Experts of a small language model.
Experts: 48 ReLU neurons an expert, 8 picks a token.
Training: a variant of Muon for the experts, 1096M tokens.
Below are experts of layer 5 (counted from 0) of a mixture-of-experts language model. Rows are named router (the router's row for the expert), up (a neuron's input weights, with its number), down (a neuron's output weights, with its number) and show model dimensions 320-383. Each number is 128 + 24 x the weight over its row's rms, rounded and kept within 0 to 255.
Before each expert's rows: "comes before" lists some tokens at least twice as common just after its tokens as in all text; "mostly gets" lists some tokens that are sent to it at least half of the time. This comes from a sample of Wikipedia text that the model never trained on. Tokens count by the router's weight.

# expert 70
comes before: "the ", "be ", "a ", "been ", "have ", "his "
mostly gets: "to ", "have ", "would ", "had ", "has ", "may "
router [127 147  90 133 157 175 109 131 159  77 165 139 161 108  84 108 105 131 163 144 156 132 158  98 149  93 128  98 112 129 108 110  89 146 108 120 132 102  72 107 137 121 107 130 137  81 179 107 130 145 108  93  86 123 106 131 186 109 139 128 120 126 134 154]
up0 [121 146 135 113 109 163 143 159 149 111 141 130  98 123 150 147 112 144 139 114 116  96 124 108  98 150 171  86 152 138 139 120 120 121 125 146 140 135 144  68 132 125 121 135 104 135  81 114 106 120 115 148 139 126 139 127 121 122  79 125 165  84 141 126]
down0 [148 123 142 106 110 112 131 118 147 130 122 127  97 140 142 105 139 147 103 142 121 180 142  76 116 107 119 139 128 144 147 197 130 132 119  98 120 131 154 118  91 128 131 110 151 132 166 168 139 176 145 113 127 203 148 139  90  90  95 153 102 127 143 119]
up1 [109 118 136 170 147 123 178  98 138 136 141 159 139  95 119 129 125 144  85 145 161 115 106  98 157 125 120 125 139  89  75 133  73 130 152 129  63 123 146 148 125 109 150 119 130 135 147 123 110 167 125 143 134  97 124 120 144  96 137 128  91 158 108 182]
down1 [115 138 138 146  93 101 119 133 139 122 132 119 123  88 119 153  89 111 112 116 128 114 116 101 111 179 117 111 136 147 149 120 161 106 124 162 128 113 119 162 157 137 144 148 150 147  95 141 162 107 132 111 178 161 169  89  96 122 141  93  91 145 108 132]
up2 [113 104 129 158 101 169 123 110 172 110  90  93 108  86 121 102 116 126 111  93 122 108 103 107 121 170 123 176 154 154 105 126 113 101 143 152 110 152 103 158  98 111 141 136 140  87 127 118 109 130 103 156 131 160 144  70 149 127 147 144 115 145 150 135]
down2 [ 78 130 121 140 115 148 127 120 150 170 107 102 127 177 117 119 152 123 122 112 103  89 115  86 116 125 148 129 123 147 124 109 146 134  87 104 124 154 137 130 117 146 196 137 135  95 161 102 126 122 100 100 108 112 120 115 128 140 171 122 125  85 112 123]
up3 [170 126 165 104 138 131 134 143 152 101 120 109 117 107 146 106  97  73  74 113 128 130 115 154 148 129  98 122 124 156 159 114 107 160 168 132 114 133 114 112 120 138  86 157  95 126 113 147  69 138 100 125 147 131 134 117 115 108 127 101 120 102 144 130]
down3 [ 67 119 117 144 161 106 105 127 116 160 185 128 145  94 141 142 165 115 120 159 149 133 150 105 122 132 125 121 163 131 114 146  97 137 133 122 120 110 133 119 114 114 107 124 203 116 132 123 142 122 133 108 106 120 162 123 141 104 131 115 155 101 139 155]
up4 [128 145 116 120 153 125 144 167 126 112 121 167 143 110 149 119 126 112 122 113 155 138 102 123 131 149 110  80 119 130 106 105 134 124 185 148 124 130  96 142 142 128 148 117 143 122 119  94 150 152 144 130  99 113 127 120 112 126 121 150 129 100  87 143]
down4 [108 119 121  99 136 144 107 154 143 114 130 153 154 134 143 108  97  99 131 177 145 102 161 144 127 111 124  84 146 160 159 103 114 115 176 107 132 142 174 155 162 154 101 115 131 109 154 135 165 137 119 132 117  80 122 135 181  68 118  90 116 140  96 126]
up5 [124 146 132 152 177 133 124 151  88 107  81 123 135  71 120 115 129 137 128 129 118  62 141 118 135 161  77 102 141 129 161 154 120 113 128 136  99 119  85  90 121 112 119 132 115 126  83 125 161 165  95 161  93 135 160 128 150 137 151 143 114 139 134 114]
down5 [122 123 107 135 144  81 146 151  96 133 132 120 157  96 144 142 132 148 111 137 134 143 135 113 149 123 143 137 122  87  99  92 192 145 104 120 160 114 118 143 131 136 135 117 144 129 148 148 153 148 159 146 136 152 124 155 126 119 148 150 135 132 129 120]
up6 [139 175 119  96 131 150  86 114 139 118 149 130 132 113 140 127 107 135 118 106 103 144 121 116 132 161 150 145 136 122 123 161  86 149 110 119 151  98 126 112 110 114 169 158 190 120 111 152 157  84 163 149 133 120 131 104 100 134  83 111 120 149 157  75]
down6 [147 119 175 134 114 121 119 122 169 161  94 144  86 111 163 119 125 125 116  92  74 153 130 162 142 104 143 138 126 174 127 137 162 148 137 143 168 117  87  93 108 125 137 152  80 170 131 127 125 137 119 112 112 127 174 113 131  79 140 102  97 115  95 120]
up7 [102 104 123  83  91 144 100 126 106 126 135 116 139 127 104 169 169 100 155 116 139 144 111 132 157 120 124  97 109 128 130 166 141 125 112  99 138 123 129 109 160 123 124 123 126 145 135 161 129 149 143 125 148 147 114 106 131 117 123 119 179 125 126 139]
down7 [ 91 156 152 138  89 125 102  85 112 161 114 118 152  88 113 114  66 124 188 135 118 123 123 154  82 108 155 140 148 129 131 138 183 128 133 152 126 107  85 132 138 129 152 132 124 126  97 154 143 163 127  99 123 153 116 111 150 145 103 107  88 145 169 130]
up8 [147 121 130 146 133 177 127 117 114  91 144 116 113  98 115  86  75 128  91 107 151 135 150 128 149 134 118  98 139 151  92 115 115 119 121 127 126 148 133 126 111 101 132 143 152 129 185  49 137 134 118 117 137 126 132 143 168 143 151 122  67 103 144  98]
down8 [116 108 105 137 147 129 101 164 103 127 141 126 135 106 137 111  70 138  86 177 133 113 124 126  83  79 129 172 143  73 149 170 146 123 172 122 103 120 139 129 153 160 118 121 149 169  66 115 114 148 125 156  92 141 145 102 123 124  94 155 169 140 157 132]
up9 [147 137 134 108 129 158 139 125 125 100 119 142 142  89 138 138 114 100 125 165 117 108 143 146 135 140 109 133 153 155 106 138 147 146 126  98 130  96 123  95 139  94 127 137 167  87 148  91 179 127  90 107  68 148 108 138 183 151 139 129 123 141 135 109]
down9 [137 122 128 152 144 107 146 154  78  86 122 140 141 163 136 144 124 152 119 113 128 136 165 131 144 117 138 127 138 107 140 130 132 125 139 114 140 170 130 178 123 127 112 125 183 156  92 110 116 104 139 134 126  93 125 154 174 156 177 112 145 178 111 114]
up10 [174 148  85 111 112 145 125 127 164 114 138  83 185  88 108 110 128 121 151 123 150 114 143 145  98 133 125 156 131 146 106 111 155 205 153 135 127 144 107 107 118  90 131 106 153 111 125 118 105 146 131  99 152 124 133 147 122  81 145 107 128 142 151  92]
down10 [152 115 168 141 115 129 127 109 124 163 107 149  89 194 108  48 142 178 137 122  91 122 129 132 159 130 126 123  90 144 134 144 139 133 150 132 119 156 126 105 120  96 135 132  88 153 124 173 132 108 156 106 174 110 133 100 100 118 110 133 131 111 146 106]
up11 [ 85 122 119 114 161 111 127 115 102 110 133  99  77 104 109 106  80 136 117 131 155 111 111 109 186 151 110 138  88 121 111 124 150 106  86  98  99 118 103 109 117 128  88 138 134 122 148 178 128 202  98 126 115 127 153 103 135 123 106 189 130 152 137 104]
down11 [118 115 130 151  96 144 103 138  84 150 113 151 139 110 152 133 162 164 107  88  92 142 130 116 162 132 138 122 138 157 161 129 153 133 158 133 144 109 115 134 154 162 150 103 134 153 152 150 128 157  90 117 170 118 137 116 155  91  36 101 118 161 159 121]
up12 [140 148 152 130 147 126 127 160 102 129 118 147 153 128  97 101 153 114  66 112 172 128  87 115 117 133 136 141 134 103  82 137 110 141 123 153 132 116 136 160 101 138 144 176  94 138 153 110 148 120 154 148 141 100 148 108  99  89 126 126 100 118 109  88]
down12 [134  85 132 115 157 157 183 117 103 144 126 123 176 149 103 127 109 107 178 131 186 102 117 158 140 126 103 141 123 118 116 127 130 103  99 129 131 183  92 101 173 114 121  96  96  95 109 107 110 123 110 107  97 141 105 158 153  97 129 133 123 172 159 105]
up13 [153 118 115  94 151 148 113 125 175 137 110 156 141 110 138 103 139 150 137 107 132 130 112 141  93 127 134 119 173 158 140 104 111 156 118 150 155  92 127 166 131 112 142 124 140  90 140 119 127 144 133  98  84 120 171 109 134 132 184 179 122 139 133  96]
down13 [ 77 117 111 126 137 127  97 139 189 104 128 134 143 108 139 136 140 124 151 110 155 162  93  92 116  91 153 110  76 117 133 120 139 101 144 114 123  78  92 122  91 109 147 143 113 134 122 153  98 109 126 134 120 144 125 111 153 158 137 133 116  91 145 144]
up14 [147 136 106 131 149 136 131 121 157 135 155 119 142 128 142 127 126 153  97  90 124 148 116 129 178 138 114 175 101 112 116  71 134 157 130  94 157  99 128  91 144 150 114 141 151 107 141 137 109 128 115 112 102 149 142 110 149 134 126 101 119 159 156 117]
down14 [143 120 169 112 141 146 131 120 113 133  99 115 104 156 143 142  86 145 140 115 164 111 145 119  90 177 113 116 140 144 134 164 125 120 123 127 148 116 157 143 108 145  93 147  82 147 131 103 124 140  99 106 132 152 170 134 127 141 157 124 113 106 104 106]
up15 [114 126 104 113 122 125 152 128 132 151 135 140 133 117 150 138 132  92 101 148 104 139 143 126 173 113 115 115 114  98 150 151 109 175  95 148 106 124  89 105 150 142 163 108 100 145 138 126 117 113  98  98  99 173 103 173 132 100 147 112 125 131 162 125]
down15 [136  93 106 136  66  77 119 147 137 107 183 122 132 123  81 154 164 156 136 147 123 104 147 113 116 115 142 117 107 120 147 144 126 128 155 116 156 159 119 154 150 141 137 131 165 136 112 118 130 157 134 142 162 138 160 148 129  99  72 134 166 175 135 118]
up16 [135  98 113 145 107 162 146 157  87 124 134  98 131  95 125  91 103 135 156 105 147 143 150  96 166 119 149 163 167 160 133 152 120 136 120 119 152 131  69 143 123 135 107 116 152 133 127 108 156 120 108 121 128 104 126 113 134 113 117 112 143 174 167 183]
down16 [138 133  85 150 142  99 101 111 153 108 153 136 106 136 123 182 163 128 112 116 126 111  90 157 135 127 128 132 128 121  99  70 133  89 147 108 128 112 112  99 108 111 172 127 109 115 119  85 141 149 135 171 135 160 125 127 144 150 127 152 107 141 139 139]
up17 [135 139 116 162 130 162 145 150 111  85 137 115  96 109 141 124 135 167 110 123 131 106 106 142 149 133 125 123  99 205 118 109 111 138 122 129 103 158  92 121 136  90 134 190 151 138 133 152  97 158  96 127  81 127 134 106 129 154 161 113 101 141 120  97]
down17 [138 133 128 118 100 128 144 155 164 118 114  86  77 139 168 118 107  92 124 141 147 135 110 116  85 161 165 134 121 128 151 147 149 151 157  97 183 138 162  82 137 102 123 135 121 145  96  80 151 117 108 124 117 161 125 155 113 107 111 104 105 115  76 190]
up18 [170 121 126 157 136 162 124 106 147  78 137 124 168 137  98 157 136 105  87  86 125 143 126 120 147  75 138 154  77 121  72 116 135 127 157 115  91 169 108 153 128 125  94  84 163  95 108 111  78 130 115 148 126 161 161 136 160 110 150 110  87 104 144 125]
down18 [153 132 156  71  72 165 146 150 121 100 131 135 134 124 137 134 125 137 172 111 102 162 111 146  55 127 144 151 137 173 159 125 119 141 146 149 128 136  97 136 145 122 131 148 141 144 124 146 136 130 132 122 156 140  96 128 172 117 135 155 116 131 145 132]
up19 [128  84  96  80 150 157 139 106 151  76  97 132 131  91 116 131 113 128  94 131 102 148 129 115 125 152 111 156 116  86 112 150 133 154 130 144 127 172 118 152 111 146 104  72 145 127 127 135 121 109 116 111 145 160 113 155 161 102 115 140 148  74 120 112]
down19 [110 110 120 126 158  95 140 120 114 140 159 122 150 110 109 163 144 114 100 102 108 160  82 101 144 146 109 126 103  87 138 117 130 109 106 109 124 146 125  88 175 100 171 156 115 140 152  92  96 172 147 123 145 118 124  98 108  99 150 112 105 128 118  95]
up20 [124 139  99 165 144 117 162 145 159 128 153 141 126 114  93 105 109 140 121 121 145 111 158 125 144 127 148 104 115 137 140 188 103 161 156 121 131 155 135 129 105 144 126 107 130 163 146 112 145 120 100 117 169 109  95 137 119 120 117  74 135 151 125 105]
down20 [163 133  82 131 123 156 112 143 149 130 134 133 124 166  85 108 124 151 150 122  90 130 135 181 104 114 107 121 123 112 171 124 156  86  89 153 138 137 126 147 136 146 153 131 131 139 159 145 146 126 107 137 100 105 118 117 165 130 107 148 113 112 108 149]
up21 [103  92 132  89 125 150 146 129 130 133 154 164 116 130  95 113 130 120 156 128 112 128 128 112 147 126 124 102 146 123 120 108 145 114 141 153 111 152 163 126 132 171 131 126 105 137 124 154 110 141 151 148  87 141 118 125 168  94  87 161 113 147  93 126]
down21 [118 143 143 110 143 139 150 100 146 151 144 162 124 155 108 112 128 125 158 129 122  96 141 150 127 141 136 139 109 166 142 120 113 131 104 130 164 115 137 134 151 177 140 136 112 155 110 147 154  86 170 137  93 123 128 158  79 141 163 152 111 136 118 147]
up22 [135 151 104 107 123 163 128 144 108 108 132 154 123 138 150 148  82 153 153 171  98 121 182 112  88  80  76 136 128 136 112 119 132 135 178 135 152 121 160  86 136 110 127 125  87 133 151 148 109 137 141 103 124 175 129  96 154  90 146 149 144 147 161 153]
down22 [ 89 183 139 129 111 122 135 143 167 126 121 146 105 142 151 125 140 125 168 107  85 135 121 167 161 114 148 131 130 114 110  98 112  75 122 122 116 141 159 159 120 106 113 140  91  85 134 143 145 130 122 164 111  81 154 115 122 177 137 112 139  82 131 125]
up23 [124 132 148 153  80 128 138 140  98 146 134 136 160 107  99 138 109 116 112 132 111 136 106 143 118 107 155 136 140 125 121 157 146 157 127  99  53 122 153 119 158  96 114 155 105 153  99 157 169 152 159  83  81 109  93 145 110 127 135 131 151 113 110 107]
down23 [130 114 116 149 117 118 111 132 155 149 140 126 147 166 123  99 131 142 122 122 122 155 161  80 109 118 102 108 169  92 134 157 124 122 122 108 115 177 119 117 149 152 209 135 157 128 179 119 138 182 110  92  84 162 167 109 146 108 145 135 113 116 104 135]
up24 [ 85 109 115 126 122 160 145  72 174 120  96  95 121 108  76 136 132 104 123 127 133 105 145 107 144 126 160 147 122 124 105 125 156 138 108 101  77 124 105 145 126 122 113 116 178 135 135 112 126 119 171 127  82 149 154 161 113 154 139 173 158 170 132  94]
down24 [160 115 115 100 118 160 128 112  66 104  99 123 117  41 119 109 119  89 137  77  95 128 115 150 134 113 124 122 164 139 100 132 127 125 109 132 100 135 120  97 161 139  58  99  99 147 153 135 153 128 123 109 141 111 114 131 102 110 113 143 143 148 132 130]